Weights of a small mixture-of-experts language model, trained from scratch on English Wikipedia: 8 layers, width 192.
Below are experts of layer 3 (counted from 0) of a mixture-of-experts language model. Rows are named router (the router's row for the expert), up (a neuron's input weights, with its number) and show model dimensions 0-191. Each number is 500 + 50 x the weight over its row's rms, rounded and kept within 0 to 999. Numbers have three digits each.
After each expert's rows: "mostly gets" lists some tokens that are sent to it at least half of the time; "comes after" lists some tokens at least twice as common just before its tokens as in all text. This comes from a sample of Wikipedia text that the model never trained on. Tokens count by the router's weight.

# expert 15
router:612579514570552510455527443427485514480502460589523507468491431443544512424510507445431458372516404505454522504522580556451535557439559517490438527465545498493576563529464493523515462587492440498439517428461572543453409429517544335490432503503498447452488467638578503507424518520514514520490599495400613572489475452518491525417514359528547509534550518507512544448447533501536538599528494396452557546498469396483504519508511534470560488534520509479526475484454523564534476565473554525512479576452491476580516481456526552513561469487563535443482542458427547453529472440506508543
up1:509550442478575438435435522592490462453511477565526531484556475403517513470453571472453535458606481517481379388530520512589475563438547411468534532518507569475545452585504497519401507466535433529504532526499563485431529568522452459521454531451634406439497500543504498494444484499468518502528596505497481528509509528479423406485503467466548492566531469601436490550590506485524522501483550486457575514519540501570459536594576574554477435435468577540521493461505520492499541555431450489480394520495443439524507477525448584585502444467565484473434556548442502539482603546481646457
up2:564492512536453489434544526438473496506467647530511484434441558528484509480517453510558502552475514389558509437480461537444497580579513513420498547542550518522548504570463501498445495441512410562494527464486526535400378482567501447512456469526556496509517535447537367517546452439540505441527536477487578512514453436430507504564475492554458512442519572538505527398497481527489608488502519522524509507361525431536562423464510553457604537509421476468504537426461489482540540549462476606479467597451532452485571599581503505536594476489458452514521587615456496460588458478511504402
up3:505529541544583485558437476580445385449476486644507507458537519394531594478510532410491515500467550601541502578564480542501470489590484495572446522486465451551523525497468586507448554550432485592482581520518473534492425493483480562501526523541578498444497460565461514562438608412392544517457462537453488555491504521508510516448464497461508524413527429464505593489526550479506641462537499515554550500448513524448486392526573546502594479501488452431457540473557477501509489530371474474474501527556456527493442548518527520373444435410474500473505589446533472423478489464534510436
up4:502540485508445422494462507494447520445485643597555467485509462510544493402504431450529537451460495472522464551516512427459557389427472557424508438542545558481469485488492586499503531448587532530509545433499492373467518410508542543540476527491458524413465513518540513536372461555560474490560590528489565475519488502570468534414466502529573546496460561511536545554556496507532477444426524442415490477521479523464535602542677482499497533486480573434485545442473374448482574512436544588533541533451520495471531476518508395507522541496531532467538532423406470584479517537557491576
mostly gets: "See", "Scientific", "Species", " Binomial", " Arthropoda", " Insecta"
comes after: "-", ":", "==", "\n\n", "See", " of"

# expert 6
router:552378449467537510534419562612451549496490461488488471436529510468505504572482547555562436559546503442485514461508424571516401490505549537498562471551541532511435517464514446567507508472517470494501432617578567443488531511445477531474443469493480525499499514483525576491512491473461462445592518482441506586477558486495445567475454621534544556487437548589487483575455511414484569480541534405496470559492437569586458419481534335506553530573513452516499465550471437521451512483514488417506485587524619519567455458559420377392507555498452489450520457443543521469521529451543517486
up1:503591501402481426490479526526546359518423508477540642517379506538474505464496398487534496439491430486525491507513518540555523412478433494486502458545535487524544373484440509475444513510431513527488567527454527425483531508564559479518537506500526550507488491465420402435416509540440538524530575550472465544478517504501464533555488584453539498471525532459445492526504527477474487480465535501511545456498438485579568460490510491592492569506509463511472513484568426396467391481489447520426515519446472563565690510489546523470479540423634484507572467464431483579462420550570528581
up2:466489516540497497493527491428511507510527504463452502461388451521544518523435515527489495455511381436543529379488507493529670506467493465545471460498504428481459566474435422444458492386448459493505428480552525460564514514459541490484504525507540522531546463559481448568538455572507483565449497512585412557561452532467500523501463387466337452523457530390572434488500572457487494512544493580489465455475572564591483538458507467481579556469448462583528476544453491522478445545436401484432443477423411511498502583410481541588450510504469579494466449521511544547547440520589457541
up3:549490520454464531506491450603535561490479444543361573520534452458497518423491460534554488466486478448465521552591452486464463543478472371503513501537535578537509491468468545453497450526351488494527581543457480502546488583420376472468539471525576579518492431508548573535570496530494482488474487523561562425489455557510599466560476500393561445510493455493537458466529595493518471393527514542523433454429434561557477489460505475493477504513564547474500513563585405505445458637514594511519515477495542527534479464429631470568564514477413506478508531557529574406530478475532485479
up4:427621461501529499517398472456441523512551622452458470556474569484410527559481452479532544514490480547486477575543558503547610520531497467499545523528457579446536576478413436462503495508490544536542629475544352486488441491487533516535496520528516497512548473455556434488476481574611401518489529479464578531435464452476550412516477582403479453421440440344418519574422546594508521482510490496496515455559527488498497503472559468428555495463598417542559506486483490501504496508513457444389544489494430513426526501482591506575560514546586490496541481511483500528450473475493501543
mostly gets: " ==\n\n", " ==\n", "==\n\n", "==\n", " ====\n\n"
comes after: " ", "\n", " |\n", ")\n", " Born", ".S"

# expert 31
router:403398596409495502540516477565403477491468500480488540444531412431534440562525546526447463521561556496549480491507453591560545535494445431458490469447424544508515530472461439495460515528507496386542504496497516528465494509457489598519580458477497557444462521486483514495527455552486623481529563545396509540497407433542461509570505485488557561411545481434516554456529587521498488587522552459571441433525524574513498484439591570463403536536478500469616544476496454580431507438576537430569453521523483446502511539531526478496451472462399512489490476557483490590386537402432441551
up0:512409546514439469409578473497531465497482477545447506440465403483465480514544512565552521484546452477557537519467412592510517476511561532538459490419456538527504498548400432462541497497502639435532475513552552535462510533439529559524575453445554501446479466490504374569481405459507530518441517369461428553528361493505519434501526432427449537553472438468501523537548509512444499509617582392537422503507568449497484580536525578522448563495587524458573529557518453462497520424458541483480537547437497511514513485563457562570459458545477532486518482506462656539492563536487487541
up1:510450542535555567514411379533602507375464457487541458497460470410461469513515536473575520511455527494556442536605542561555549555525483489568474586644529540478509442515545469439553450454445527457512494477517548522437566492492493519464508480566414408543493498424509425587544468513511499460532585573490466557489499396532418448498499417501450521515472459408545488495531503571508574539462541561487442503437549541432551552541491557478518458529517471489481663512505510476438508441462505480596473530451501534471518531521640508467507544423473462445422557554450550484545494449562437482
up2:519624445480433459515526590446488452374476487522493511515419489545461459460478419409614516530527503478478522446426580538571568545599483484532567565447445554446537533671576531438480510540483579500569503459413534511520463543511485498562557534556435436542518523478475489466435539467458574524549544525455493395478435444515495410555498468527472414456498433528510518474491547452460617444538485493496532517412484557422465458470527525551539566550573471421518515491461518424602555470424555526492521468417521544564576503495540526460513534479532501473489547523500423498442534467476485571
up3:489506452478483542415485460455512565486488501532488511439473470455548529484376337527505521557485505528508520438529463552573623423546554434492471476508514513532579461556517524529415473526501583440399542507574543487462544474523515494520504487551501486632485553441572523476508526529471592513377469553410552550430538460574442530561463636517520524486529471547509547447549448544480499562469525502460505479530524503488519453508598517474619447485474509460487604511509458594499432422508522483464441497428387557459474474589642466536498521557511551561540525506487559526522490511460447442
mostly gets: "Lab", " Kh", " Dh", " Mah", " Bul", " Pen"
comes after: " the", " of", "-", " in", " at", " John"

# expert 3
router:573457502545535584531543485552386559562504530413506444462445493474503517568490490566469461538558503522532464480474602490524441562448575516387520476447458569541534624439520399477535494547534572483488422538548515454431469559452513459475500553569471544526451526550538548435548472497466476469521452572473529564575497485511460584591480551561531524551459431592443374439520547456510443507469569411478527486501450570481513559494492383494405570479515464532467513489475490522485587478537513446564436536500549507502514462582425379511500576446479488524488469429584506466604493455482466438
up34:428507528444511614550525468506499567479506524508542478521500488529442523461546408522469545524554437455553484524518473455575530560501494483409538497533636497440499573458422448477508505511486504472510456582506542517496464452526503493437583395539539527491624484508446437487565479440519481430494463518486559518574518425578506501492461440458404426558499462587478586513620391492504475436473496464475439504551515515604520439537552473491461547552484492569470520444506539534478466612395491474597459562431529524535556530449529448508486529527522476576662527411491485416579471580449509484
up35:513619503550505501450450391426612533497588520479407493464463527489523509512524518556461521371526532547620395483499533492488464381513545474476522407467441503481567498492516455408464471526394498536464554464536489585506522419478525479539557415480467557528510525429541419471589535592505531585478433555552499525528433458455516472556447468500496563502459501405568499475491455530505618534503550506475477493449459539460434559491469558512489479599531407553413457638422530521550533543513445483515503515433513505436499567456485513565499587432499479503462444489511560485446486465561514490
up36:529517513625489447455552499536504511488580416493463474519526483584503428500445424551445467430569511564541390559529500527466492461493477525535455597518495446478517512499390406445492494485467476510442546504541533558433498484437520468499610460515545546504414476439546542507589555555461471518532541562595501418449503560415471506574502513468490372502497486524542554497554521429477509412480457483437528480489556529530591552374448552465509549404590500463544554440511492467462466529520466501544465535497421509441598487578427405494497543544575537539477528519456577437447421580424535473
up37:518494543500490445485532551528498529505443493470505526589599502333486548541524505433515472503525625464508408463563489511452480516402506506525537466443461504458480416591552428528519517486434512592542468525599424509565455404496510508504490488470413542558557400551415488478463564488509524535434477386504553512527504495485536535528587429462537523506464516453510473564484425504439510482454388541522473478440542461480504466501613447474523487489499547388491495465429526415492499551567427598481518507553492569540539439466435589543550500550486578416599498497533401463540563520437498462
mostly gets: " wrote", " gave", " took", " won", " suffered", " began"
comes after: " to", " he", " and", " He", " also", " had"

# expert 23
router:454478504546531517530505541624451503576467443413500524501486444466533528523518515446525434576450481448437541555558463459432423442370566628468497502505507584511534411495576517538463573501467573527526408542585557474476428507456626617499561530501428454454521540481508533494470483552445507368578503587450562549523581468500505532568495579503490529415480517541520470530493581551514477490536554402460513510479430631506504533544442461487450485485538573560517454483477439538525475446528528459466482520467519501460479456549384400434465564458481491436452478496503507431510445532509505511
up0:583507485397515541499511455401435471554485569463489537528409520534420538546488498569430515449515522521588490575558529458477526433419504511501482470475435509456534557481448464408489498540518468514462481518572487422515448528551579530407441558519492516426471412478551494493535452444559520451530616493517580479494401456510499536422539468458509510483455489571492483580455396492563509605487538501489416434515635537565496515553508566514546541520530419532449504547494430526378449488495542492417474422487533464432492533572546600489568445440521562423439573413455492469498519541580524501
up1:475501475510472398367526480485562573481563501546514564545465463494567487475492379458525586522509497432465456502500475437464442503529504501491454462400481472571524511501570628493551580490513454452430545512480456434486475519530419475575427515597491457552453516479422469487512489485470450472483476450432547516505514627516502462549535534547522513556424514441455435456474520567544577525561475466497548479490558487547467604588529499547538406518531567464497444482493456519505542466531406564496514519455539551492623504506558541581655549515621590538556585524559454506426513531468527507
up2:568558505468450488506509522445560449534542490516495513562543398477499520474450386507455526496510505514486531445537499522492490398491522591456564426483421570525484560479504554457468453500403588546548542516446559538566507436558531487472510576535461558533484491456491437524481524584589402475506485532597529491507501616509528510462454530543461453474642563415447379553535577473571507496583444486494531534469397443461394445559478602528499499527508500515520503521537543435548534496509434510501464492620511509562577419540504465528492522493644561474466525509418538487421542453504420519
up3:504642551611521463528467466423518551521480492515493528559509582426463501484462490533554478387453499533652472382493610485518593484598513475440542541541533510480565536531559504518498501509382555447512487503511643517519450559513525467487576458462491528501542498509473480498412507570648479499512454531535527432558436562480547548454517489528461501506562535496484496444544526515497530462513335488479514477517541547516424417473529481515559533556518501467498498543555469478599549456485436569447601490492492514533491531540523507467584537535452546509481517445458478514489449430637507573
mostly gets: "enez", " gang", " folk"
comes after: " ", " a", " under", " such", " as", " returned"

# expert 47
router:551375436465539500535418565617453549489495462491484481429531521469503498567492543558568431549543498438488508465515415567511396497510554534501559478551533534511436519465523438571506508471511471493498435613580572440489533515446475535475443465490482523498495515481527575486514499468460457442591512485452500594477559493505441565473455615537541557480441550590480483571451509423491571475542533404493467561487443566586456423486538345509549529571510445512499461550473440518452518484514497420510478584528616520565455459562414387391512549507456487446525454443549526469529533451544510488
up0:435600511569449501432460509437549519522540466506504500521501489496436529439472448490474377472489535473487511489487569449500566410492528429481472399544453482394500516491350520520512524500450446544502519540419426458511506505479520535510501433425524488526518429513515502583455480581450515485438455497562479478520487494520549541502469518432517483573465517480516522453519587573550518465505528476485462577470508600547477513462577418477535425549464507541429564558511512529482423534476458433477519524550514542570437420498735533507401434521618554599498483577546529431477460516415510532
up1:420482492563549487484578516513532415468554512478528546455511530565529474542428490511581494495451445545609491534494494503454545475516496474642495454491509493487517454572576489446473585525431448509516472521543383513558455535542547567525532451521537529543497502576474408516468614518484543459610422398558469408481409511546491505512465451440506503470495528462509516577477472538505476494531336455416514511527624537468476551542581513534458627501421493572489479585532558436532539479508470502511481469487542543580543441469475492584452495431472513394501522523514499567562490586525584425
up2:482494496477471484453378508530592518510508526474511473466488472540429488471450509396523507473391479444629492473512518520539580439558540439433571431462477494510555406532429581397548448456519500512479397480563482461444549538507368531502353517502553417541524396428519332512478461502541429571452603430523468504505482526531499441492485361453509530553442537485491542486495419508420499525560448554519482493430447527574464505487480520520486504535450496523531526552484464485460422572489467490536556534473403526513530427495496496540561587506475462473510507496543457473456432474500481560
up3:561487376507510563351477489461571551481464463560379489471452515405439562440428420606465490465532535506504486497534518553523493508519448495477486515524455472512481581456432490515551488480550471522474532497562485347452496523494573520436513509513492597465458378542605391457557459517446520421583425463561522513522422564527514491477498478508455509535613535519391434509573476546482478514512430465483469407537558504496482499444473522512483496510383486492417453574584471532426553493506488504480562422509495463460489520510519532580538520485516562505534414476439554505566414434524471521
mostly gets: " In", "In", ".\"\n\n", "\".\n\n"
comes after: " |\n", "\n", ".", ")\n", ".\n\n", "0"

# expert 39
router:547361433477484536531446579603510548508468498488488510422541494508538487583471553480548437567585515497508520469513472505510392468478523563490560452580492519509413449457546455553486544481520428540443457561582555459439549474471490580458488496531482452494516569471469533484514490471463463477599518493391521586516590485457430571490497616544533579452491507573474441523505541366504517497516581451503490524512458579513482444495513366469498502507524423521477457536513437541444536498513475396533472578542590503534458495559426392359506558495484476421482450435582529468582497514538512514
up0:568512459597419512398553512481669554494530599535476506392585501581506541483529546471470493607517438480532499451416486463524510523647520503512555522534510461468409542465515491466405451529413480472456494498498502478465525475535479495387496514499456529475539549553499438438523437441528546428536577469450540482522496502472559475484564477550504527538456488443427556578557448594447529519574451494460473512533541402508544513556527484496460604462533508561514467461437522387452439463571398483485478462468555506467526607485537446528560470528488569481549481553533426443519556518587478542
up1:501553512518514447553540545489462477510460506675544495573485575493507522476547489541517524383512525469501507436548547559546459506468438538495542478490465417472532402569504590473550555447541496471500544542473523502464480435515459525492527523476557497512473485432445503593502514498407505530502446495461468426541512606481505436437532458451485494521485431489525538405580372511500532456539485532491528475489530557474421443416583429454494462462382518500496480420428506483547477535489590470502467523576523500544461651496448453517543401525619590499476545434372449574509474478521572595
up2:555452479470503532531566500535503519554540512507560530481469533539481531454466506514457466533536502600476489555523513542512559387403553530588542558539475538476503322463585466503487611462557462519511527403459484586570597635482503505496465395495489477511534457430521541552433522454454569513515495472544534519461413666523538457481415660467498559521440483491535510524486429533510517544503469525513415512561597536448487529586474480428499586564465529505477565538513485466416523504481517505594559531500543504528467495419573546467556466479458430522504477451507501531551444477497491561
up3:410444499537527553475500554522456417437508529532482444511514503537405449561523489455454502487477543538500442384494503451467479521457480475544475525500470559527505518517543522508454455596423447397465481643578512470487520448429510555432487551473520506472585507514423552457531519503529508587495575410552541455417534469550486499495436497552443516496422542522501441618509517559455491434543475562545422407494501468487491448585491527445454614434555529582422397515512462512542468427499463453483531510504404474529615466489517502656544485580599495505479533525486571457542459450580521542
mostly gets: " success", " acquisition", " ability", " concept", " situation", " loss"
comes after: " a", " the", " an", " The", " this", " first"

# expert 4
router:520543468443457507530511489412475515502408576479425514525445473539533463502563511524499449519559494479503546503493428525552502482422591460447487502360494516521508426464489461510487488467370529504465542495442494479506453473442506559469455625545518551502519446521515478482480593484441462513487464337577437530561513520554444567535480492419506426516544407477474534448475467437627517514477424554577545543459523520522481560440497551597491454558538562479588429454461515479529507537543553454549469542482528498472437536519510521563571510442638575559536553588536420465486522585418547410
up0:455512509550404456366534499503462523540541617444499542497549519523480400576492477594457470491420565389481479498523451545403530528435426476463533459503448586491448479468554561405492523588509462482520660423498514483527461516490556541477506411472580499515590538497478449423457533463537497432492539467504464469566525642522410477512530538472448500487481418508515492483554442484492495564423443519551519529484591438453445472486448461496497481375541496512495473452493612460554558551363454490507497517432547519500505490464488461586570474506480499474567531541460448484407505509485490480
up1:521504505511491436532418439524506423477471493511467548568578474490523504406516470501396530437501550400533501451548510476509500550395505494429543514485425533435413537511461483545456565536554556408463571438478562586496420452528455462446390448411458601513516536455464384544500493486525523452470533495474554469393451464583536480555530495452409554630493448569542448521405509532488522532505574481506496568505454500488564570439462503459409534533428436515511505477548398492452458576502505514510513510483472554514404522513443412424543473478542454366551485494528550435505542540498511537
up2:509534594454510517549517393483480480483480492507401488475556435421509479415540413540509436455496484431456478477469511498522517542496444498566439443505440499554546595450415542475483479510484523615481498480495527562437512426492490462581508550605618484513498397579569474496394488558576562479479620439487540491487526504505496461463576413420469521506490480542545585579438446510446558392480457468539557518482502505461565481490504520503498490491488324519469557510518473501583455474500507570448439444559537433406485510448502471606474494447560468528408533500526522490488482527561412561
up3:510548504500549557454557524504488496385549439472528457509488600446455550420470505500505451495484443402425552437480610533467619490582489448542509488439409487531509532547346517483592521529551476505505553480495407520464427496490529502439590428487474455592442515502503423431462483462481538542487467380502374531503445515646399461533503514493563507459510462475549504468475553514588477499459515546492378464468536560446461573583572522586551467532530546547530469469578456578500449524493497484501496486494509487494484507492491543481501504509410458526485626525559477504539490573447537454
mostly gets: " died", " located", " arrived", " occurred", " grew", " appeared"
comes after: " was", " is", " were", " be", " been", " are"

# expert 29
router:469527517485445560427539468434554531442468459441369625511471561490554551517543412464459508511559475464499561551576542439470469514503453418608517492419594466496529460502509476498486499483539557496407560602433507508474479473477560480597491528514483466504523499547438553587522518548442444528508444480464401529609502455470462508470516586558514617488479486489438503504528510653567412499475480508535497524580546471450566464477482438450404598503571408525519476501489517449446460468554525479424438483569571443512495502497453444418528526487492542462436506468518435463490532423471452604
up1:411525473533531487485471590472535476593520479505466533468543676496393530589481495515490581536537409412575523447473432446517490475476526500535529606607547419558498590520539495480500518411489465549494465489498412509428507433530462446494435522464509457501465500523467467536429533509434551460507498529499514459504499598511491461543523511553553424445470541521498635484551536540406468546506466534539448452483481518501548546534476525470462498532491535460538464447536491465478490684524510516378450486495587442555399390505558559504545574450593524469452501418460513544499506460504512548
up2:528517526472462481481517568467498533557453584411425528446548464558507445480508458533515517516514550514453546574456482525545490477607438474549545558377524511518471554508535442493381483577509459538412430538421461540505568523465437590519523527547472554541526528494514498487454506550499447479544488467524498517592492585601562510446415473523498499600532524439482540519577543382472498568556524384455545410392505519573494462438556521557518481464567456419455499482446402507473513485512436580507464559511460649478527479551458491468537584462624494433500482528469480511556526498501398482
up3:515507500442520464489523399425450473462435495513490549538487524461444546534507489503464534429499468463649538468572368458494472504524562523504404505449531427495554547503447560471463567478504473563635533513564572545479506477432440467531500393516561486517562528453499531521532480509519456605505610507473404484548440497548500477529540553537504518504531530484499535469494485445531459459448523472559514579542481498493566515364550472517535589510510456478439420543606447465520526637587480414497487433399456427471576579558445476474468438448518533513421535530467546548454484468421559558
up4:546572519532452435449506459539586464513514483521503535534459554497533525478475459566508522460532433465612416497485490537456452483432459541515523552447509550470490557454536544483492440440529466548490401551647502442528447574558479473531491510507515500517469410442477507469605513525452476414520440486444433416395547490536608493524553437545576540444523451526515550444420506588522496533516473509570508484446499549473379529481479562527457624469508521406522549566480590466515477489560411537396479562655493530454513592461540512506507568494515530444449451510486408424549512458514549494
mostly gets: " −", " median", " +", "^{", " ±%", " sexual"
comes after: " |", ";", ":", "″N", "°N", " /"

# expert 37
router:553380450470529531549442553619452562518483474485482467421528508481514501574479539539555443557554515444484517447507440553510392509497557552502570467564523528510432509454531458562509520476515452506495432609574565444487531519454464539472441496507472527490494522474538564475532488471447466430599507496439496576486572486474436572505460619534540566480455546586469460560466528399514548486534553403493482561503436566581460420510509334498525532556520475515513450547484441530466513487517486409499474581524603511562452445568419373375494562502465483450506452443553520480545518461527509499
up1:478510497526555469497443517465595439509527537528511454419527523518426464490494461429558614465477528349566569510486521508543598537567508555542520472521529451452520552483461437468615518477442455533472420418494452480445574515477431509498565465451558495443500479479539557617543517468516506523475553490557509531467517478484539527460575543493443608479554423482478517589498562573558462504557562513506505429463566475492500505531506543401537521507394572564508560523468559384595482435504540522505426399581505523529506586478572515530573485476555529534421642565516450482529474447497481549
up2:493450524462550421495500504478434493434503537510634559546500539522514461480494513508620587451571549480637516530469493554408589480582480425462506456498476477456564583454458460509570495516493552465491520515429522536528622469519460565459361501472459497466468558557471485507378546574471478480533480427543454528492481502507588446474531496459481487523497475395522524470567518464525471483500396576516426457517522415508434486430479497593557534579478415421463499477516460356457517510522537468482436428548500571447553575490442468568536537467577524485544519453426500544468469490470554444
up3:467592578493463510345492515530482442511459550509442502425528549436509537533445505564422458516504484450530497533594435457567544487470495480581485510535530548375510495623540498454646530473423470496470447484468456501587547503512482515497490552490531518525462540454448559512411482464580457537460552587582558438474513481506525488529493543517391478526609535548416506446488595427376494519463441539454467525447458555452419529518510519453565493591506548458486612484486456573489521532537483475521463464517455494535451596558437529486510508484507542444464455403543462419505511405434517514
up4:430461573518529475581538498495482554380513561508567501526528542490504531454460551556466552442437494533423451400431539438409509467522469591585606478439498452504516492478470534478527521435335571417489489511565407442559553546463496467490504499496501448440527416473560521475433523549467529530518516456568547499438558581572596551522511467511500508488476430498470424490499502471557465477490496493558541528457543582507518439543501516517458464522482541482520484453461544513496450469460591644467506424593474503466581453574444544425540468476456385428541490596502534460535409472458433551
mostly gets: " slightly", " Larry", "})", " Jerry", "andy"
comes after: " ", "|", "0", " —", ".S", " km"

# expert 20
router:539540499561496512529541466497464480452498476539574440454475530459564564468480501487634507519590486575497496472524466369494519455539441447518537467469518485397545591463525475503520561444531495504450477519338467552504452455514464455478557475557476462484450497451447536442498499603513437519452498536495487427480534468486575491479482381457471469507453509434615401524495497514495409546553536570466561484517518391511526493463516543447470543477498568540508532461438453511504432506576592559559617440463415440504593516581565562616452524456468598505437534435531530445527493519515425442
up1:457577460456482539553581553505516439573480490569470447446546502533475530554450497486481445541504529543490463565560479533586611563475445457602541469505545472665465495554531500536467489490473513523501569525521529484456422466465551562458501454508537493490445543478493472468503454456481488601555561434523472496460457497497559501569455497456531560518515564523488449489485587518424512520525477565384481487355570452499483501430471513508492537428502539464466479527447397471532371598497627552565578519534485497504418474456599502553570424496442460491497521613545579524533579566424462518
up2:533473512438480510521603446488461545510478521485483461396485535538501518480453439547479517434536504518600517457501530432565496498498546485502523417494460560444451444449339582441493523564507583501525474548505405411533458488428548512477511475492608520455482512470621455525472540456495513463477474425419482499480460482465486505484576564451370488535589500559454475518451473483451619449459521539610479600479460505502522457571399521512624537514454559568430466548514522541534455508494482475524499494551412488459447510412470537422412474494463602515482556443375501561460511489472538486
up3:582615551482481493516589448556471538447508507539562453525470526459543537449477478576559604432504484483496567483565601495607528520521585427442505556477481544526518460546539431534510548448483507571534522413362520546561482543519512510540534444466468461468458462504531386507494535480499452559407553554524511500417613515468487468568638451446513373442458449518584515569436492559526479590446527574497533398526594554516481531485451497469467536617503500504507513487545474443519450444496533599542526493590544448464433493497506519505479466412507521523513500473562525557508513444487476447
up4:495460487512490589543579504553499501520615451545463488510505486517499480557462365431570486479525448530559453497463436408503586517526552444410555591498501465530484528490482610531519537542405486521535560429573461501531529480533579480478506552551471521415493523467491476558552529472497467592446649547615526519466480471503490465537547462514476356579491568521568465634585449473524506494489519483483511492505475429531447496460460538548443585439461488517519573422461501412442518478543446520502459480406531445454525450398520503419470563556465540437425462472546581539442495485509510525
mostly gets: " have", " he", " has", " would", " they", " had"
comes after: ".", ",", " that", " where", " he", " which"

# expert 25
router:569395451471530502526411570610431548500489469483474471451514514471527507576486535555565439552542506443495518455511438556528395499514568522489559486535539537508430516475526458552523535491508455479497420613566573443474520522446479544480437480497477534509489516467515589481526493478470449439588511477445502581469547481499440574485473616517537561491451538583477467577464513398485588474551551396478467551489434568579477433493547334492541534571510442514515463555488445528452505478521495400509488584530601507571449456569417375394517545501465491446503452456543536481527527443530514494
up0:484511483563512479498494454472528510511627625631442507529457504471514461446588444524691493533501472499561490462524436519505497433468530489377514533458479499475446453540465440498457521466428518443502478532505517396588463452481459420477503480469524468527465558554503554558585556382550502574553505534528569430464445474491433448467493574462478531506546477441467514457533532479447551510530344558442500555465598535459552565542510488548489452507505504501546507463514499426528533422466567472445468519588501482446470601515528546470487498388550463406438487431478537437554461486551501494
up1:491524484623519506541557542513462459518482518491393413509557506489552515519523479471528546512499401442636537528449473527502516522520584542529535477504452499581444526475445556461568471513495516585560404545529466478460560561583487508479361457434566440478530494424457543506575518412542462606416569504407575556533469530562542507536439511459598526404555485489405447503436586486475457602580512576504533548457524530444567485511513561459500494542531497555496538420530446419410527479487523548506498548499494510473504534507512436532471495490477441459434512481403479510588486480623445497
up2:547548541453605495431471464556502488460516574593533563551448455520510552439478476482611482489377507466497510516592455426509491519419489456539518506518438577426481563545512521554433410485540425483528564521496544453605473490506560546416465416486475478494533480547504393475635528481438450574566570529501474438538502482568523485451498496521417511510596479527548485526539620486540465369501487481493507556510561456516433486432544492516494459446496543480450518500546453537430373532465506526551586470450507509539539558515559669520483521468527494496421425528545534515484443523530450488
up3:570493455564485541436487538446616545502540515432472455535410530562526466535509517505589491491541481510499459551438465508509466530592621468499506416481495536382514482447457421511552527494449576518563523453536569504416507506497512534481506569498507474429570480659571554508433431575436502604532453426484490449529488490496614447546397477463548491457472532491507429543564456481557509563546547545449405433497584546510529560429457449473472537502511472471495474457540442518506611549421496519480447512469396480464607507466552547585572467516536483497477496532473593525494458411535481537
mostly gets: "'\n", ".\"\n", "\".\n", ",\n", ".)\n"
comes after: " |\n", "\n", "|", ")\n", ".\n", " November"

# expert 33
router:475545488462443477387583465541541463558456580495532418512461474534494509435520463407560527477523463558448467501518510487479500458496518455542449444538546540526513560511495509477515560549515481461531564455429518557487529531552485427532558403530531520495435526524584578517561456500476469490454501558539443453474387560429524466490597464495485466542499462535518550557552553635507435523416495513509505520519543450403479615488410641437474554505460515575496557468431577479543496503485559492465527466523454442455478475400640585605466586486540525544442595596466471505435483497483478419
up0:510470478459466473476488588491507501497505568514500453389517527427435511486445462461398501555485579433511350462509476415486596474543420474479524501538479488519521477515506562474480588541527522502511468431457524534514441538501469520590513542510489537495504564490546534562441434460518483533548507517481483439518532474519444472438476490620602483448521446549457431507555504488505458486523468513588510458509573461568586505491425433448552512641451596615526529437494446552548493617469490586593443587523391481381562491508554544506606514507421557481429497464529492524488510535500598485
up1:492548480478532455522453483614432505525437526387509509493579487472510499495487503467515552551574486441564461429545415479474462566500581439462500584611522506548484403386483546429503496537488485444599564588465496550508436525530531377487537479556510505598389556467431460564578561467480476545498435587578541482528505469502508536485495535481473531529512498477611518582407486497464447504466451430442506519457498506495471411533551539464480541485449524536458452521456487490475435541537348485483393445485547452484501484551463461519494575526551507544456605542399512516560495590516516566
up2:507599516475571463412420402524488469559430490438508532443540466510497492556504469480483489496451477494450379507479515449545574504599492472394541518590529469567585476468507589469630590493496428538425552506482435512544567479502524462493549488432488500479456497503575610502498474488498535467570470389464445386466446501416541497558530554422574442525415440549507559408461486557545583514464473506502468520540585593465497484490523406441571546494452576519565480478464464466562475595500466532458505591528504534385502493564449533515520516567476495537480477433552475438487524492458516481
up3:555446527458456459519584513543538419472491487456593515539569560505464524506442471437499510516545515588546438468490530534552538500625514489513525484413631489484462492569456547384474579492497494527430479404416532484431435546514454520378548499555512459568543482537494484495589479514462552457441503591476408497497448418497523474582485512548419458459514447552458504507467506415526574423463531436496525489533482593526429516578518392514479510536521579558563504492559490382535479404497542507472493592492474596395557442562434531484449470456471582528498464503447535494492496458455443486
mostly gets: " and", " but", " or", " &", " except", " nor"
comes after: ",", " well", ")", " vs", "),", "s"